Experts of a small language model: 10 layers.
Below are experts of layer 3 (counted from 0) of a mixture-of-experts language model. Rows are named gate (a neuron's input weights, with its number), up (a neuron's input weights, with its number) and show model dimensions 0-255. Each number is 128 + 32 x the weight over its row's rms, rounded and kept within 0 to 255. Numbers have three digits each.
Before each expert's rows: "mostly gets" lists some tokens that are sent to it at least half of the time. This comes from a sample of Wikipedia text that the model never trained on.

# expert 120
mostly gets: " ", "| ", " in ", ", ", "- ", ": "
gate0:129142125076136123047110126122122199113049110122130122112137137149141157112124117138142067071099153124126126119131145158102139140113087137168152094070099142151129110061159102095127138167126103146119078111082169152062088131154128146133190146084111099178154085156185099170113118116126138164108075020133151104158113103104135116056152122155116133149111102163146072074145082158136138143176181140131082175124218089153048171104131090152128107149086127131133111131130105154115124119100114179180204179143173115119164137115115184146145139184116126169156159117170182060152132135139150101128107092125141101103088164184131172154142173113168139151115179171150091111137108115071086132131156168108097101092196111120119107061115129112081099160173095166143090128106142139148123145138105
up0:143131137131130103182155115178081108184101120152082120135086093159111080146133123152063158113106150137101181162138118138162108118116115114099068138055163155056077122082122134173134138158117156208118171067166174075126155163139139114134099122119205147133142110122145129117124133173115068192088136143156188116089126164101078073176118104145173175192146167163145178123135076130145134174095133148153154131146152041174195176125080096146086147138115081145151139104121119128149122074137089141116139117140116110098154126072116152106114147121153097100067130169095149080177128112197091146060123128102119055175153134118125142176135118079064143173137150072108140146075108072131151149178149125143102145133099122113131153098110159109092149138157173113108156144094079144148122123169107

# expert 5
mostly gets: "½", "akistan", "iger", "261", "775", "aint"
gate0:114056156096156132103073106131147200122127129104138081152133169124132151157134128070070165101086131104144197163166124082147108121109083128101134087163100147185229147135148099112137127140119131196128119138125169114180118136169129148151067163074178066137134200125134102124183129134131065137121111138178126132135164129114099142113130157122107078103110174073159093056167124124121125174124096099106091095179120139199156106180183135104133058174130146097163130146159161120109105131101167041124091067125101139131164092145073125119126119131142102153156111082120122181115081108153084069103103185138156113114100172071161142171102128121117091069147115087141126138144153149168158167180131130094117133101114118120135093112094112095113162076116177127112072147088156094077141124153151
up0:113132131171120081119149140129170109139158118174143135102176109129063069191142123150119099178123142173111078124100127138184145181101158158096103161107119141109091132163145147175165122147097165052125122084136081153167140187120121086171124118180140167052125066138132139161114108138115137066101090127070132139134149142123108075176106141114170133134153103174107165153146137142092162095081152203092115113128164063126114126153099167080103112076092138180167084031142107116112108171075051156112172122099140125106109121101165108138151170066136138118153116098131071197140105094112146180215157111149175101129118141140165190143131089070126146152165161163138124140151108112088153130108130119119086121153105073103148154096095123077098101196131106111130145146149106081117112152091141

# expert 84
mostly gets: ": ", " | ", "% | ", " on ", "\" (", " |  |  | "
gate0:173169104145119148102128141105173143122113138088116144095141165111114110119108150134135124083112152121151139106137154117117095170130098177189192138191133134143145151175126140125136096143063096140115127130091110120093045112135130115117136188133141102109105125145134187156135119143071175104113098101180118110122156118164145175086123131107115152123145126188133054102171140080093048102118195117105119141173105104120175180089155146141171157140162143116123138158166100204108104156126116134105120131071118071118153145156130183062128099074140139177123129103142144105047112163103172108102182151121157133128058187106162093123135145186159109086103149153078175114116053142197140090086172113129119127173077082152071056155148112137147090134123128147147066092154175088178094116081078
up0:179091122132104141108138065098086125135121223173119104074094131102050109134153177131100112082112157144117120147148093133138099148137123120130155079138179039103115163144117139140123158126029106111129137142111173105108110151125139101064139181120115109145096153129119106185094169119149150169152072103130153155115115093092159126116108141054143137163148097170175086133122125136127094118116165115094116147190104135106130117150154157133165167094125045129100105139170160125126101122104148101090168112119155079088142170137143171102169122106142135090112165117121090052135180134157091162114144131022140198151154222093180145122150157141148114090091210120056115128111094103139107099093157150164054108090185121168130108133127157118104136121145138142110123082153118118113128113069101

# expert 99
mostly gets: " Your", "ove", " You", "ye", "ube", "ave"
gate0:139120173057101161086107131106119140082196090140083110111088121127106122119146135116181121189109166146095078116138118079095109145128145163150098099140207101062083183060189179179127138100140097093073133123093091147173096141104114123155146163120191126102123159152143097186137133140093096091178136116179090192221131113121064118127162163157170103138166117165149109199155140065155101090095124121139116098169183138177099095133137115163121131138107123153121093114108141150118147159116143178167112097137151123145065130149165155104169184139184129150158136074129094096154033162125130139121108129139146145167140084135145136078128111130163117143068101146112122174101102121130130081100169103089177119126183097145151114114088089099111091145159180101156087131128115143147113187104159
up0:154097106024105120130123123123154142123136127176160143145089124106124095131130130108129115114143156103121107172152180089153160113171151145089112113124107121115102138089133165165049125143166097095148116146159123169135143147094149144123123170120158160134124141124141127154092133097114123154143170140086190134100160118058133098139100069133142171180079167148107185105130079135146124110091125060130110119137125146199115103129122166117137170136143104168155166107174157145054122100189166122101117130155139122073168165144118131133084082142221135054153108126109096094079178131159122091119089142105151106128100066144123076131157099159179164043094122080183118147067166111118114071075094126118073192173168134155112094069121123203096078139187126117148124091153076056112154109138131

# expert 54
mostly gets: " Ar", " Bar", " El", " Car", " sub", " con"
gate0:147142116164143130132066171181146094121091139192159155163134112150188121135118142167104173185057104079125119144092081142078176096120168096137171124141142160074114129117059099142066120100140162123149136080124099091174129156064127113087133115069105084134095136110131100180125095149082142111168150138100130119138111103188128161147092102152144093093107156072133172146106097092098142086151117104164163106097098117142095144047122157104072144129139098144105133110093135178119091076121088130131184126144120114135119111073163068103098158136156107152184161113079155147116205217096109106061081138081104146113156143157183129147143133185190100115135056098116110135106192131103158123102062101110074150147151161131125140187094149158175123153158168154119137161127126116121106135118160
up0:138153157121114047082138149153143108143095128117119103126123136196190087159096114110042129214097136186141147144133084169087121138124143103109140110181164125137093136117151050143115111077141107177092074174127093152202106155108146138122037118148124084087146168111149093091088110137131078074134124117208098142132143111197099134165164120140119137176097129134159139122114109098123133088094084112153158153100097109130105130124180109142122105188121111143089170123146097158110133138141117141104077132193138136094206124134113084198124161138113080143145096093107068114180120145116155129153091163122103127074156178090057142094134139113198092088168068149142117142098098123125227154143133167131130116186089135101136171169098128132123139110149161122131126188140090138123138152125109

# expert 112
mostly gets: " music", " album", " Music", " Art", " Film", " television"
gate0:117096129106150163159146118069152184154146061118142138179123079053125197153123139128123131139164190164174166114171153146164098144164148119129117116085114125134116131142080128170115124062137104137108174121148147082174176130063123083125098156131129150073115102173124171103116121137123141160090136136152161128158160152118129150146085138075109155089124138178110122105110176158123100171117132165105082131129161107113124134107089139139084140137142126055165134126158126141105164116130097111113133100115043097136098166113127101181109046078153155077180142133119155125165073205079156133171152094176190254125103133114104084112116111097181126146120105143169132127130219158173118126066118184118153121102078093151117138083151156171135107092204128108124136131137103154121109122158082
up0:165119104098120156131144132114153145159131120147159110206121168120141124104151102116139108165139143112147154112150142148201121144139120139145137127103154111084132134121133099088133117119133109135110173164126112122099139119058153115107131128145152192094122139167158116077088068121133166150132112089156181155177189191087131147121120135088056152133109063160118141156154175184166111166113156143113148126141102101104111152084089108196101131091144121080166154082095158163069107115144111115113130168079048078120075146158114119106128084122142165076127080088060140082128120155089115173145191128127125218177127151169107093136132091116129127080165065137168126099108169198137154125035128200173122132162057126117112111068145086126137100107131071107128180112170134161127115145196078

# expert 0
mostly gets: "5", "12", "13", "21", "10", "11"
gate0:124113154168115150112152121107109171071173136185120114126097147132133045148136119118102101168159139126128143059191150113054112137121141137120195099134204109173106141127160130147128084075143150135176142095140076144116168126121126127134141159148126086089124084186124174136125144096169130099101149105130168142094143143132162128135137125143176120086111112154142091134168140104133152080146137159158140090127187169157132117124142100142146124193086150131120122061118098118166172193174174149125138156114139102077171182082073169126166138132157093161138089178162077173077094135131111118113074142068142144148109179048116139129101046063114084188122115127104119161174132116166130076100143160121124082111090138203186139093121141108115092167120166088170094082137086138211146097139146
up0:141123142128099142116165084169089121108122128119129145153129153109142080147167105133123111207191134128230149163137132168133090131191127093099109156134134143160193148125129156083118098208162145070128157108116086104123127154196193163131100143086116130128104131133051124107134096113158164110069170135123129122117127113122145088099146096150162089074158119149188134062151114108131128123066126134147147075136141156115088096133130150152188095153139133162118104069144133102188137135204164156083135065145118112051138120102112119129145126160079126137082150152116104168187144070148122096120141112095136134111146151108139115114136072171103138087157125067140136097144155172102120127148104179131099134184079136146089084162079080096159140140059127164124122061045139190084160162136179

# expert 57
mostly gets: "har", "iang", "ordan", "apo", "ang", "ait"
gate0:145185076155179148147158107138081109136132153112170069139110096134164115152119071163099156048091160145125190084144165170097109105085114120162138093110129109093133174121133157164098199113180160176131115155120126088108079194139077174173079178095162184157105061127166076138058127118125126137156189083149142138096087135133104184169117117123113138172132117117116083115141163173122156125106133092102113132172125084185108124084086137132115104153146171109083042125166057108091179155126126126181112148146122111164100122160098103163144109113118104096110100184155142151152096129107093177109097140103145108095159140115120155119170129151133130125164104079102189152160118125148082112068079165081157095141157104131128070110089112132149126116092135126134126108168179206146151058130101
up0:169140160160135132070146165126128116118222106151147033074076077117076100203119089148131130161179108135181204092106142135143112098112148156109164138154155152090151089150158160111116120084184137084153143141099148158101098086085125137073133177147093132145116099097089127105142169118119138136166189114112102123163054114162114126186123128089150155102064091192103176171113129100174103097101125174111141093157145085147152155097144133154106087144114114122121112122110104177114157091089119198119161135146163084157152107154081039119134190127113139141084120128105126114127127105103147174167112136127173098149153148168123075067186103115108118153161108149199155092106111100098163135084096091135144104103085103166136100166076153092153104081202171109112126111134130137092126147143139